config = dict(
    vocab_size=8192,
    rope_base=10000.0,
    rope_fraction=0.75,
    attn_scale=0.0884,
    tie_embeddings=False,
    init_std_down=0.00368,
)
Below are experts of layer 6 (counted from 0) of a mixture-of-experts language model. Rows are named router (the router's row for the expert), gate (a neuron's input weights, with its number), up (a neuron's input weights, with its number), down (a neuron's output weights, with its number) and show model dimensions 0-255. Each number is 128 + 32 x the weight over its row's rms, rounded and kept within 0 to 255. Numbers have three digits each.
After each expert's rows: "raises" lists some tokens whose logits its average output raises strongly, later layers aside. This comes from a sample of Wikipedia text that the model never trained on.

# expert 4
router:156178156156130162098178165056096129138158146103158082149134119195131083132208067151171143169125166127095087121068102149134138126107117096154127079086149164147115093115150129141162150158140179126116123116120176117167133107117131078124194164092144118166111118141099169126138130130124059152134169108179095148139056062099108139140098074159108075119123086129140111136150147080149135138070146102131104107092103140130143137105072145137159067196092091114057132166139164155151222122137102175151116062095159125104081118096118118059133157137085127175131093108162103184074152171112141054066190107114132131146154132167121137154137071138117102174149117082121176126106072138121127127120097134111060161154144155121122121119129124123089127101120197116127086119129083142157066139131169
gate11:115130136138095163072205129068181130135130127114158107123126144063129116162100037107062124161144070140150123181137150110174151119213108141125137146123144113124122122091114109083154171111078108159099082171159153111134154133113136127163098136106115120080120119132113144138102091114154155149157181153185112140119112143130143153118143140056162113126073177105113128114097160101140124127139112128082140140144118128038175071155119161113183154129094139145109170180145129109086156110209164186168064147138107137156136168142130129143173152160108132155128105171062099161151131182142153086115141103143125152120130152079096106130199149122176164096150053163095103164058109106055124145115105142159215146171113083153075143082146093101099088132186119146130082161128168158164090142141123
up11:137088080127039189088103132127053149147084092098072108201141132105145116143117121145039155104144098166180105157170131075180123150169086160137120156110178142116150146165083132128081156155090042179162091192120124145068109118109150119133108146127128135078108127152126180149084149150164195168114110140160155127133120116187121122146151149123168080113098103083094155112099183131138188136159098133115172145152106120046132089178103094158167163173153153129105182131132158182150170139141118113135147131131166118113155111123129113156154086120138137098102092202143136122116143134157104104097150128121159133107205132096132094148165105105111112182134111087176110162117148133091118112149129122143125136129141148213180111142149133126117183175060112150151064165116158144075070138126166
down11:144117170138113112151088135138105112122083140145127105131156155142109122082136194121091148156186122091080131118180092079134133074122091103085090123090045168142145105117086122166070071119137120158182200119085090133141112126146181131118160153179088141131114096114122136173197144098150085142098098182103146085121150161168127131191138151121179119142086136122136076118167202153044110115174093085097120083134089109139122107153151062133108137113120134061114130149186132142118114146111112141157071137055170114080134163133094130122071129097171109158092103092128174105129176146137118129161154146091065111170138113114112117109120168110104129091179116071059109143106142087221179119128129120122143128158150135120106129150176196140133108110152128120099086138121190054129115150065149
gate12:113208108166053124128084119134118100190200114092137064159102160196184101117105124082121149097169181158074086124129101093180098126071142203103098116038125114110116141165139191108158128130095117115145108084141164143109135096152091174114147169148138103146102157152097069153119185139175085198120143162123097140191092120114123177087066123159167129090112118100142093153099133089124106178119086112094161146098106159172128099204127151145138107138141176144151126147159102090145076108057151122102136142091096112131128092090087108132149144114101110152170125121094182128160114144147118133160120103126174130155169120146117132154141152197131133095123149181107184075103067125103131142124123126061090071127112099136118178075113113086180093097174140116131119137124140138103120135119180
up12:110092126182069139158142183153152118147143162143155122115105079140170098199151115141131116143101063133112093127081140166159143110118128189059145118146121170143163100135089091117123150096122086163089110119125183044124118121085138138189198164059179120111172142142176083165153151143178133136164129124101145121152086112128173135148085113100202117126152227104158088140130169087137149146094132145088106129121086152097146107069164128129171086134140101129097178144190093152123114127116150034149099128146126116162109110170113072086121121166176063080161122121106102099144106146149108117125092103165126119135078120120123100132117147195081116088181098159153149118065142090098094033132144109113088133137108125059186117136086133132091155153115113116090106176151129153108112125098143
down12:173141186155104064102076065081081176122147166075140140089151063104079138055066051103142147202121158121165107099154121146147107156135170137179145125111128135099122197080141124134107075171135149146147132104106164086075168153074132063090106098176125122126102144131156078075153125097121166124121094159140139113123118176090142116147180204115096117129033124142182171109117083113115134149157130102102169179134177137091049156145128124133139109117087116152161074180158075170124105106135170157129140108140173082091137101163156131129127063109114123145155126112142104097158094138106087101120069112152152198153089127131175093136116159136177140157132127156127102139133089169074121145151163131149140068145153110153169146187092144129110112160116132111131134134131092162159154097125104
raises: "-", "i", "ul", "ed", "s", "ing"

# expert 2
router:118183097161180114090133133138155169123134093161104131103086151095139139128124083126119137169156129165084164144093121115150131145102149107180177115124144133215078105147157071134080065149124175113131167129121112156123150105068107108107135199125132163140150179145152165128041160102118112138185134128121131103096073040187100089103065140124140186120116100137132107128133119165140110082079149119226116155111116177129120175164117080098138141126065135160117235177133123113135125087137213133162095101121101098071126114140144105092170148083128132164096173124112145151158194141129102087136185118157093127111076129147165145100115125142144113107129080091108146134111099139091118098131119128134110213112127112075133119129166138159113140114158203143108099141137127091130133164170042
gate11:149130096158100063188084184117147099137110121110119187146126170166146123117152108178164143144096133136124079096125130125107120087176121174121109153085154144137080147115109184142173189150156150109187093111079150132138132105102065138129145154140063110079090137129131087107160108170184089091070200089135137141129129126120116086152116150188087112139145083133053099125178181103191120087139132153157107099169126140092093112095149099162095164133130119174082097167093107066166161123185131105114159110142098150172119083147129173131081134130145139082119161116147173073082150081148127190135209105159108158115105147124074108160114187141127117115139075091105145147154130104067147130099169128087112133091184075153115089123076159131125114166093120140129089119075152134151165113217133
up11:095116157132192152148107088115121151078175157112095157135126071138138100132134148121125194126118120149096124152126137106163119137107176147139130089129110168090145079106177092157164001146124074115115144171157059120138148132148194120087130107114180156176164115123081146107054183157140092147121067140128171142106079061139108161139187154131091107131155122130193099087104141186132136167121141125135187144101120123117107086105100115171123166114160110095150174155142126176166084113129129127132107131175167124133138127080155083135144112103133110203098148139037126178167110119188107072152099127079127087148141055110136094068139084118146107148106157151128094160110077143188168088122106110158144177168099159093064136102140098129132123169126103173152138099150128063136159144133112
down11:123188148141104137112105102105142175147086179111135094138125128088154171161120092142115114129068156100100139156084065102084146108136123106101110143110091124125127100127115106088142060109065175160156077119127156113163106079113150110132136142120119102114188124144169088124127132099114118120190096096132164133114127097084053084093096129066145087126188143168107058166104073103121141142134150104111209096145098122163114117137092220088106128104081107125167147136144098101185130141152098106124127087136139111111113143135111109079149140142081085170129168146070136106151135192142091067102155135116126180110144124147103138165153132114110107132055160100167141118085130171137191203151134142163110181132160215197083082141156123155085184109205120132182145083117102152178110134161110
gate12:135154119170083082106176106124160099139147144128102119144123027181091117089097168113126071193095191139115131090076094148114127092069116104068119149130140151183088100154129113190125109140088123111117147132067125147153097145138129114068114140108134111076130183185153095149129139063182080152084101095131148087117178093113101104109117103103108105117155132153182097145144117114200099122160109170166130119128130118121156142081127130076165134096130092150101134079141101137132137127150156055166111140108156119113149163117115164096082135185174140133147129197114148126116099127132119159169155123099124161126140132172120082162162145147101054086115069142133150107144051167144127138175132149104146177137092174127068157117151128104087193081189122175200107109190197104151123116161088
up12:138189128137131157165118097127085179123127107096137153113120185129162116179123142166153105093159153144148128143124173083150084171151112127137113115124074110064182140141155112107180114133121152155163079133084100082152128094180059163132149153144040116173092128082153145120140115163125116123135153192165122150127101094164117122135137180145145070194117153132077133112144130115144121139104136155131145109167101115127060138131134076099092152125113154144153172094125196033125093125169151183096124114157120146145131137216140131164094091102125128079103106083114141173115112155097140060091117151181092103177164040148083172103079136124120160099122094137131131125109128115170103092133137097112102109148165108198174189150073149153176085167148142202185157106123111147186079134138162
down12:103133108144132085138159093109115067135169121113140130149157148152149152108118113149136146156112167134113170142152173075138099105159188168087141107157137096097112186098141100105122152128128156104061114110157149180186094121144146157104077123112096156128114133159091134096139189182120187145158116148174105108084076114158129139131114166164167158128155084135162093132102168117153104116135146139182109163129134152106197123078124151094126127143099074078078147125071109148073072065059167161108179143177107122132170139150145133135201123104083137097165108123097175166134163086175111212120156176161113146110152147146112075134085128176128175125116114077114119131182138093106130139170151134120144143167167145083197143090135130064071045103140111188125071148111197175160099144097093
raises: "at", "in", "est", "ow", "re", "it"

# expert 5
router:107170162058139084100128146091143141088090118095067163128099134086110147118095151162120101139088134178192118149147151162138222141134182126140106140143111109141098101085148117136153092112115153126074158153108108130142146114146092102128152204068055138102115097099149144128153123102123064095141168123136127113222140128089014148137157087132125148169132162105153147107094161166151104138095170126125111159101134113122119120091143166084161156153095113148106185153117104135070123140107127114117127097163178103103141137184149089169159166175125105110070138153067168108174165144141140174103141125124106093125020094111186147184143139098162086148132079084098102099167122112125145118135097151110115114144071037111137145119110080160143143082112153109158126109090061156129100183122120
gate11:127150101134119102129186078129116163135162087161095147160127153137103173162209190120155089134078128167084127116165127148170108140135081175133141094100118124140055123152132149135134160150132110088135138188143122157088156134182077119121148160086127163129132160101112157093118086150187147087120173193166098104172109190072084154171137142138139101136136131109088193140122149160102121085163089142151133121135171138175055091122130180155114140116110072100120070076089180125119097133194076160132174148101149144086122107104092094181103091130145146110158069132193131161126170151106164161150101097040159189141130087119176109170162091118105056177096083050115163107114104143119118147127133151158122149101104150082152184125110144145138175133135105095107164101177108125117130158138094
up11:124126130089178153124092152191171123114156150102075141132137119141121089125148089164192111147137144108085132141144124176125147123116204131145052065131116135098151158092197144101125132125087109169129138115140090139073103125111084123099159063149127128119098158146130037083102157151180145144067173194132160078107124128098121167036152147177103143132112115118141110091111087145135157085108151130120136101124076133144183124085093049118146123111137188126100115125128151122120127082108162100095138115108125110109125164086183099171213150149097180173218150144101141058113101127105100098117135138179077145112086145141129163080084100090122125116091128178151111151109082131179165136152113168163088116168141095184155105099113119119105111137126100141168177144093104199125142141058110
down11:151152105156201151157135206123099099161108115115139090080084170133156089119183088160116124142101093215104123169166110146080100106085123176060106151065160077066162104123134099186116121158195159082129089103148110091101120091150128153111098170155142128090108127102161135162169157075125071153112123155142105138128102134103111162054116068135100141150122139159162124136125113118164139163141109088162144124134105073150073114135177158093134105186098126180138144140208139152134096113135168096106060145141122170153143134103092138107139111090132194120100186064097094146172122126161110132103118106145103159093118099151137124194173131117153061116172133036153139151141148093101138106189159096116119140145105135082100126162094147090164074182127135102162138092131075091129141102116135
gate12:133172157158114110145128091134131115157085182122116150180118094091152192135122083142131125117087157138153087182163099145079173055180099089086131151122135117201197129144075142057103121151110150095155170124087127096108138114142072107125164157125102138092183147147139134146114150080132115134096159061143129065150119116080152132081115137154100163152045120139118161124142146144149109140111094161130078110162175165122160142139097126141149101096128143139217111242150135106137123165166149118122137103154119143117125163129154126061087085151082138139116125160124120099137114113127076196109108130118159140159147091199125150096142155146118112111132064109125134146146119106138149121165148217073126224149101089149192117164124123182121135147132168130089155128071104137058101140179087
up12:137124133122102211118127094135175188167129146088119138118127160127079133095132126123163193125138114138138141139084122121171097136103080111178112116153146151149097128170106093123131134146138121120141085131122130182085124116131179066119121117083127133182097121122125131109109107131138093088123087136054097161117127118135109064198117090111130177150186132102106136124130082123139137082169164146115174177115147169039153108214187142142131121134187080137066129182125173137107146136086108137119122150097100108103108111131115108143093099120133109096069089151097146151154080135103161189130155094105196143160178088115124147138044122062133202088093108189126168128087140104135196116138136141131128047087128098096157058097181122190126105108109114161146111086164170133180089115080165
down12:113114127074136139154148120135073099148138095100148145139071081091125151084090160147131135107127126144110184109151132149140098137049145185095175094118157129133133146108097122109074166113148193114099156150121131148148068102175125188107081104073210111121059096161075095163108125124126078169179130146132083149086102183100128105165165156138122180111169124082118107068165131147092111089136149169138092155102221166127178118150120180115146149153108147106102132141085120145145118166107142056143155058130127138141073125154139148150135136099184118130134101186093183118132139091139164053137109113172163117088135130108168096158055129127145158114149105130122152061164088162123092154125211073171138142088134130105108190108107090086094123172158129127181143154160121112142127117126072
raises: "-", ",", " and", " ", " (", " s"

# expert 6
router:179118172077115133118167079102124130099106124165129122148125117065115146123151136096095156084096123110089148116117110154145117075101136090119114101117167142217079172131098154123151137128107164127090136169093102137131101090133137104163139136108104115111112181152166188194084124149156194148125089158138123072131133137088088133154089170138146142117063150170151125107099132119131121092111125140177150089084140116134125104184033146115143145140099138175083155103209125117109113123089144192190164059147127149089137147106103084108170138160071081100154144111089121115099203169113115159141138201098145164158137093157072152175079092130115080127177135138109177150126148114097112106071069140091090162054125119095105151130121103157102120152137192095170107159184118174071129181161147
gate10:137112059092068101140087130035064111115083116115153126120130179121138077105098151125145076117125125130173172119117148167141132152105137166177098175134143106135084121115097116153105077123185166150120105094143133120166127095093177099131068059163157115086079129127091098147102145100146179139125101067162157137148064071108134033116135205153159094096137150126175107102070056167119131132126102141140153126108110094122180182136138122133109120092158136115217111097160130135140167165145135110140100107109166124147104080114186128113147178097160159121147145141133194144155095154100142213160114211160095090145088148129179153093066153105109166130121142135122077128165113160062134136136111101094152144128125099129176113149129162114099147124164100132131132099105086200137103117093108
up10:160127177167139175150194100181144139082127112113119149097122080120108110112112110142151158169066119096105129124091082129103101154143150152132127088135131140141141140090107155177148102123140144072117128100163189184140163185129110126151125227174121118172152141141158093135164153198111139137151127127154115184090175110127155135130128182110175161181102167142151174153175162136111148084118154123090128115109142168160056154178149079123181077179107183125154175151114160144129088115160174099103170132133091132123133087078151126134149123141098100132111140058109132092097139098121112115128152058089094148164149185134129107165173113206178105122092182137080124164135103107117082135095123062130092056144098159152108097058155116094090099142145093087164112208080130147110114068127100
down10:124196255159151155140115114117111084172143147130080140117167092169166136143097144148110158125161163184116127122072044147139160159117160093102181160116135186051159069125114103097138107110101167083126151128121110105101107151130106139113134206167208094076129159174108159135145147120124125213143121165137087133165115134111169175072113102152083105093221157131137144163129093153130160120166139161142096090135112174122126117128096141114133171111124086143102068192158081115117165104101133178166105102107120079100153143131107139130109149145107125140137091118134149178110149095118129082137111158125086146134118169125166167154112112128138103063106100086117114135142174163127169181119154123177041143102113150134115130066106135075115119147087126118080132129194154124100111176075110
gate11:140186164139153131117168115117137079077112128112147102168127117164123167087128092143130088095106163154068130128130149151168106103149131098124128152106158099135169067117182108162207097117095130106102143081120105125105144096116104103151165130122133146140151098090199142036081157150048142173154186088150116131125195128161163101195183151085164147161059135122097142118189143120141157067143164116131074121132146134099176107101148116142154106183142170176121097169177132183155135134066161171084142151088132123119117089082167116120161108097164143131152144147093202150139114157143139162077145174101095153134099078094054108140152072099158083135157077195075178113156130172141170114112115166104137139131164098138152176144116116125094115152150144127098106155148154132149187068154112
up11:137141118133141128069098130159129156102149199087167109125113117143155081096101134091086060153118129107157092075140110149144091116133155122108120091162179106096118170131121168131111105118144092141096156085129151147145098160087167062151196129131148130137158107175108116126129140167113129139181117106144120168114159110161127157104076123074130204198129164134127089094170136163095108084152111058138119136113110107084120182103114073155190127114133133157063099149091213146151054154138112170148136150066183131127127065096086124155075097151150119141147130204161217099054179129105138131122152209094108108147145087102139167098134094132126168115142117144133135095108159135169183079121124068124098118124192138182102133111119184139101166150098068112142118125085134104130097086141104
down11:127105112141125142140082117183111123071135108110108108106161129128151125109125139144088163163150117095133084116115112151124091163123096057094147142210102150124148136148114131119126121149094115107159128150092077082112167110082122110111098095121120107085138145159074114084167060116154132171139115183147133177132185136098111145060137059088150176127140191139157141111160194141086139133160097119117160170055052154092089136122089161044191116123098163081166188105173144115146068151142141094106088128100128067057145162131090156079069059109171135209099177132139151192141116104107111084087139093129189122148153074133136098168140119142152152128133095104108154075119138135150210155133096134140127091142119164166166147146107177100127126133153068130150081132116116121146124119127168
raises: " on", ";", " ("

# expert 7
router:126111110120145086104138168128152138124127126114120145166108183143153133157087108064166157080140164083078156124123069114130145175145142136101108084143114133146133155137108183202101161183091134073128149069099156144125106113120100146120145170151145174116105173175163142156162144152072145096136183140107090127127125124099107054118099133150122144086096105121146104050142168115127128107125189123172213149045110137138112095192068134092113054134153104128129090165183150157117144120141181155133096077173128136107180079204163131117119153132127087181110107073146167147153164132159157148123194134155114166135089115094157184095061118075121147177127100102131102074099138081093132116085071118095157140158072119079111150147161168106143110132131125105177196090167118116105112147161129
gate11:123088166161128163148129164120063106089154113068094096180176176125056107117093151166112140149121146115162173158138148087168102181166147137100072142132152152135118147110142142151091100146189137193139154145115160190139131176104127132114114148151147122135118158141129131128109162137152129111140124143148140074173122093126135105147143069073133159098085130185087099151151111157186073096076088079133090098112164173036163127140145137154079166121136097087202166159131144100126115112081167098145086142114143122094163086135073097144189089067106124119145146046145174107146166157159124167112113091149186182117135165169126108193166129127069065119114107115199131120145085093091120175123084110097127121134105136129130120148154132105078063154123119101137168126157139103196107093073110
up11:120140151190117127087160116114126119100102115162165115113097086163154142115147076138104139086082104169128062141136159182134157102160099118094148090219136144109161083129129130133094157120081092141131097123164094107129055136175103123158192147066146152104128094139176091108107107079084109188125093132132084158118102147160124148094143140152074154116101152061072183090094081134121157164110118146114097143126138165216063115080118140118152093138144112148124113067132183156128045118181127166111099147242117065134090128164155125143147161166131085144109080118152127151092187115148108066092144105090119134170103114061131122088139084153137128145146115119123139109106162115094177089135091108101090154051091112093120163094071095119140107114133136151118117144081166121112108170147138
down11:085168098146112131184079092154096040098111083109144103094129133084157098090138137095181141138086064114153169134095138063092116128088091099069154125071086106091161090092167175152147164126176134141090155156175157124102133119145107113131100129111165159183127136130093134122126098105149108185139137153085168105107099137098104105164151091183099125098096097130132126097138139053147129152107095155180161116121103184111152147125078116112119092099126182148099135154189140119184120059139136111128105112051174243158152062071142114138146077165124194113127168154117093161156114146149094157114141104114116128126153106151151110165148112126203153097107101116127101107134147106164130181124152169085106200120127151105173134145166156197092159129106059115096138143133091103100129150150105
gate12:174117151140149098091150095162098131143138162124109159140087088130187105134103111002125112199144133108083123088131062147129142189141109066076137182152165148180183157145165162099122138112118107109096137091161078071086177208152148141094148137085098150164192099123111125152139122145136079109010066197135145133149153143126193194177157167134114202122192115141158161148119103123107085138113099108142119143109116110091165087110136121067144182147176065119116122112122156123111132190120102107176103131108166121084152098128163147122138179150152154146121136134097152140146110074090163159132119141103101141168141134104124132109121136173145138114114139163133119118128086147085127103119101153116173181092142140153148098129097152126164107102138193124148104080113129124110087197140118
up12:100178170102155142140122119111142058122134107220153087146102152124117104165151096144138084178113099122094142126118132195108131170161127152149150094135105149122142153137141224097188166138160143146117115137102067099139112102126159095144134131074054162124167119129162119130128110169122150116080131068140102132138093130099114176130051149097070124108190121127149101151120128089114063137119092134159146153114136149188092112125113108110108124144129166082117168153081180109123181128130124115141095088194083128078117102137105184080168148093049167130114116143151140145137154072137108086132190082156065162119146109138132105133170138131084100097155142166095119140161179160134123124129182193084090130094152134156132168055127190155099122111134105125119138101121115049091217118077178
down12:181075120151121182174132083142135139107065134100092132151117060134104144073124161184094097096117065103124124130084163135210094144100135127109101105136133188097082108098183148090124113149185107093115140139154133135142090111049118155140175164109110060103127113066157199127108113181154132131111088089163129165099134177065149121135125086110153108111124170139141092077133173106090190118181120084082102124123121156138171101119108104177119105097124126103143124117132079101144095164149121150169160121194091138150129158139085128099115124204112094113151160149076159103151147152188079149099119125114124175120115061179148112148102127123062097167125086127148146132168104121156149115062175153128127116113146145051120137145129152153121134102137152064112185099135192103170136099135208
raises: "-", "ar", " (", "ul", ".", "ing"

# expert 8
router:174139184136171147190164117122125091118169079105078141146120184139114073080142185141064111167108108113102096137136071193092135079120150127040147137072138089126076150113133138115123143117106144097110212108142150103117138070112090122150135165131118123135087135096115108152146154127162115126141147121130127096135104093123069056123146115142129145098088112118126181103058119095156152163130116140168110160136106138128131168132089143101139126181135122129064128139100108101110129101172212110087124115165140151116150146161148080120154158150077149135130078163092191094157152138143132156063148170138163130105113047113132136185089090099208111122139074127114191096155117135093138121128118098122033192126120087087099132173133156139081132175158180102131167150174121131122130207154074
gate7:094097102171158127047180153162167149127136098207096089133112062096120168144112131104095147065083147171098103139102126107156173090120128107125135124150138128148166117098107153110171154163091086146086114092152129161096121126194136153114047120131166119168108120105118148175090168100196196114111127114103115124137128190183110141096117125098190125153174128055147109093180185139113094161149149164052098144142135158161112216141085108130094117122123137114130137159111158118171103153143134150148103129131111131082107179087158131188103095180098129117113128075142120120123092138125129140067054187122180150094090148128117072176124109161107173172144166118162172140116129158116110116092120123101193121068119142126120083085133140118090140142115083108152118080179146200157115122069156
up7:113115103146168148101145078169183154106098175097087092089122165080140176165139081104125189116139170089122128132116138132122137137097137198178110162152111124125102090195117121183132148207107101172160187113103132127142097093136122102068055139113136171107126089098134100122143064120112156108166116154108112130148117116124131149091102130169133114086089116083097026132104085103144124186104154132125136141169163110103082118102104142175152106113093097202152129106155133115197097108161131204157159053097155099141178097106041175120073146162149137131158107155144106134077174127064139144132137110153108120134126137131165091145076129088054115155105129077097119119088112155111142111139037141131173097098091150132102107111126126132087117134092177171125150084080145133104115129134070
down7:125117145138108118158186151101098138106163121246145118153194115105086127079110103094070148162080145111147163152150131143140147126143086163145163145119180173107113216089110153135158114084126137131114166109131183156141125163139180145155077094144083145110053162103075102105079189128143162134178192133115152143142110202188099137090121123050130116117159122172160159129133154151063120144186087155106140123145113118172131168134103128144107173073093104119086136189131131091122091097125174149136128166079133182116133117153199174178103066176170133160145166156154125142145132181144150184112114153094135158119124189110128149154110100072157123174118103144153139103127154122155120061134118166158145090117127156134114110139143137105084091106131076131165096125056114155148143146077157
gate8:092118083093088153140080165126132134177127151173080116140134118144116152139137116123111099138148119090131165064117122140067169127113114129141118140171063107104117146078127087161148090104130152181128085107151168153161098115116130105119090079090175141178093163140052129191080181143081115165108138141085103135156068120090090159056150104157074102191187143093118145101125117113132141093095089109155128118083153118152085114106097094154140041104191177112125091087157128119063121090094140122068169103113103121109114089193105113103118073075113155171104089132086122094072107139145130152131100173101175138130128158197090068154098111128107150119068150146093164087144143091180062088104133069112118129148119091168101177078091141116100136139066113125164119081127129136138161116108151
up8:088158090112126154122082108120163137144089164140185115044158164157084148104133107196135108137121100069157111114051114154118163144100106138075130112123053127077139114144159153141115147151149181052060140126157124165203090143119081170136110074091157107134119191210114118121126122148082102137149122153129151149141160164089098128102143125129094078175136104164119144193078102075174173130115118127109101082096166114121078159139111112174158162110107119115065094071162154036169138086160122123108097115187126106140122167083132107141096103081123201084082103151139116115117117085133121123111124141121083161134132154126079107182126154071183064151098086154139144178144147126193122077121159159109091172133163128142120162110152131147101115070136122125104172117162141142103134113122122
down8:117073152108174136077121110145126147118143145172126095136107137099062184184146099163134126169138094156088123126173141089165144104150165133100057083101125146137096089150185095153137129133164147138074081183094116138154153115166092131142125137145073174159209138089120090081135086106176177131153100144137185095065114106117146070134113124165173171140124181194176055134107099081095105098172171191130144098143145092082149086121079138101195119175148132167107161145128119135159120094143102187079143165114216137144117174143122122168165140111147114118124106123112135146142099141085167112189162105111178088094117125144152114073117175135142093159116129107154128138128064143060155114149121148155204085122121093129143175127153126141104063139112137108163063101106141132168165154147131
raises: "-", ",", ":", "th", "h", "1"

# expert 9
router:080156144154139083086138155069165134037156112154135112208095117135169131128097096133137130140095096131120161062143094172110104095108118140118089089152104090107093077085180118110162135140118119135095156119082091127039143057106131149124145079116134122121122094108167135159097122197115146201117082201063144100119067157153083104148137139104076120152178088088145149113134147149151112148104113176101148139128090177106136157154067182110142104125113069115106109173111078142098118122126117160091156101112087142094182142117158113123123156073095136152103190134123137157134113144123141103043094158109139115140157091107099137150140136114109158075116073123092166132093138143120167101065130148089144163101079035161115198118106128196124146151119113107140138185138093130097130185109162
gate11:105144106130116109117149140129129115107070114116161140133117113161129130106136102195130208154141150159097161093129106158134114133125126148110150165145102094156154133151108152108188065102089112141137135121106104102143117123168050130160120131163139144198134091087149111140146135104093132188138111129116104119072109060064070148120114139127115092158151165114166143103127099056170119152081179121116108157147061155098100130092139110142125138134170183148116131070068192074189111150098089103118099129153139121189094186104165122128141078125148155135114156086142060137154108102192134116079152130069120110121157102122117171095183115029095169080142066137157118148120146096092121170118156133195128170107165045100100125130120102103113166089145164050132204183127142150145106166151090
up11:125106148157160093166135145193134157133169199110117102065115154105084077145160155136099112059195071093081142141117125148140087159111181121151099072051125130142064107148229118109111154146078184128091139117144129165089128154141159112130106113101084140072096129167089167118125089103162087129137127147139153127222163196197181103097108092165133138147119114128121107122089160124188101117151118140131106111096182119095159138080128124132166122121087113095169151172107100167145145081110152155122151162108119158098173117116151134118120177099103124151144146142146208075103117115121071143153150145187157158132094129123148113131083144197164125157122197158137104180113145118186120102087126099141135062119113118132158183081160146116128131153125068180161065135146114102101100122110144
down11:129120104127126117144144118133112162103108165176078156146159200139155119111159140091140108143151099059152106200208097145122149166118132081168114100167115113122116152094124090139140160138157138123080123081143167162086072180083106115111134108122106156149073159136092166156165107041182139158125121124182069077127156169142157153157135128100209110127116121096137149138081153123123190103180202136157102069106114126103127147112062163105136141045108115162116193097125116137163154126168163100131169161059163160074078096159174155098160137118166085117068181128130151191119177084134130153135098172117157091112166072132137140159152111146141098117166115134102149134094176145112205130144076104175150145126139144099135168081145119124121146161139135183140112112122060162119139140165128
gate12:162115151156097141146121169126072144128080176142111092180142097157123132175101110102122142110125097041174076080082114129144103093090164136122141120079084069108180177107135124179111062093094125142122150120118138136155097155065139113109140210103121069136143146163162142140129145145136165132097154108158135122149091158133118121139122089100097101152129002140097080154132115142101126089140113126129098119147072090140147083135144114141151120118159116093097124197103158107089102126143135192161137165164103210144179092140104154164063117145125157139149128068150163172122171193133129130129132164150141145176111108199060080155107149057121170172068103128141124095136147085122167140132127157123119145140131122067094079154086171133135095155102051100102093117135152072150107088113153
up12:124144096110151158144148170109173164112115141144110115140113097091148204053134152085093151106113100179152078095193163134145096176102202173112160155042087139125125156118105071120092135106167155112080111142140124115137098167112155099137128126125135127171122079120252155144190148115117100170152063121148105116145094167165136106133154113158079149148094090091103107161112046150129096099161130139108103088137157067137125097153134092121150097148145142089133149147124122103160138113142125179130093084155152109082155107115092142111101100106096035116117131134136146138159117141139161106120117193100129130095063051130116133130140116103123188116124109127167140100111136069140142173167119173124119168082124118030085115119123141082111105162095058118203166104144181108143143082140122
down12:118120147138107130156067139141149057194063143140073135112168073180052128116093127128127156153124111148102111142113153139095188152152076186147098132142090069119129108116119183161084183128141132168123139104167160135168136157092128160176155090112164153116193136149111174103115166096165111100129195146149161166112127187126133160092116138180124175139140137192156153137125140123040151129078123091108179124141121163139164161155156138102141126107136112150121136169137147148134144154093086158171107102160140192153144093161124087110089143109105141135183121130196042119122084145204126166124103122141139126122069135127127131126147159093149128129091174120109119131150061160093135121133091094103081150117064113124107066128182154037069091099146168107114149114163156111146108207148164
raises: "-", "ish", "is", "i", "it", "at"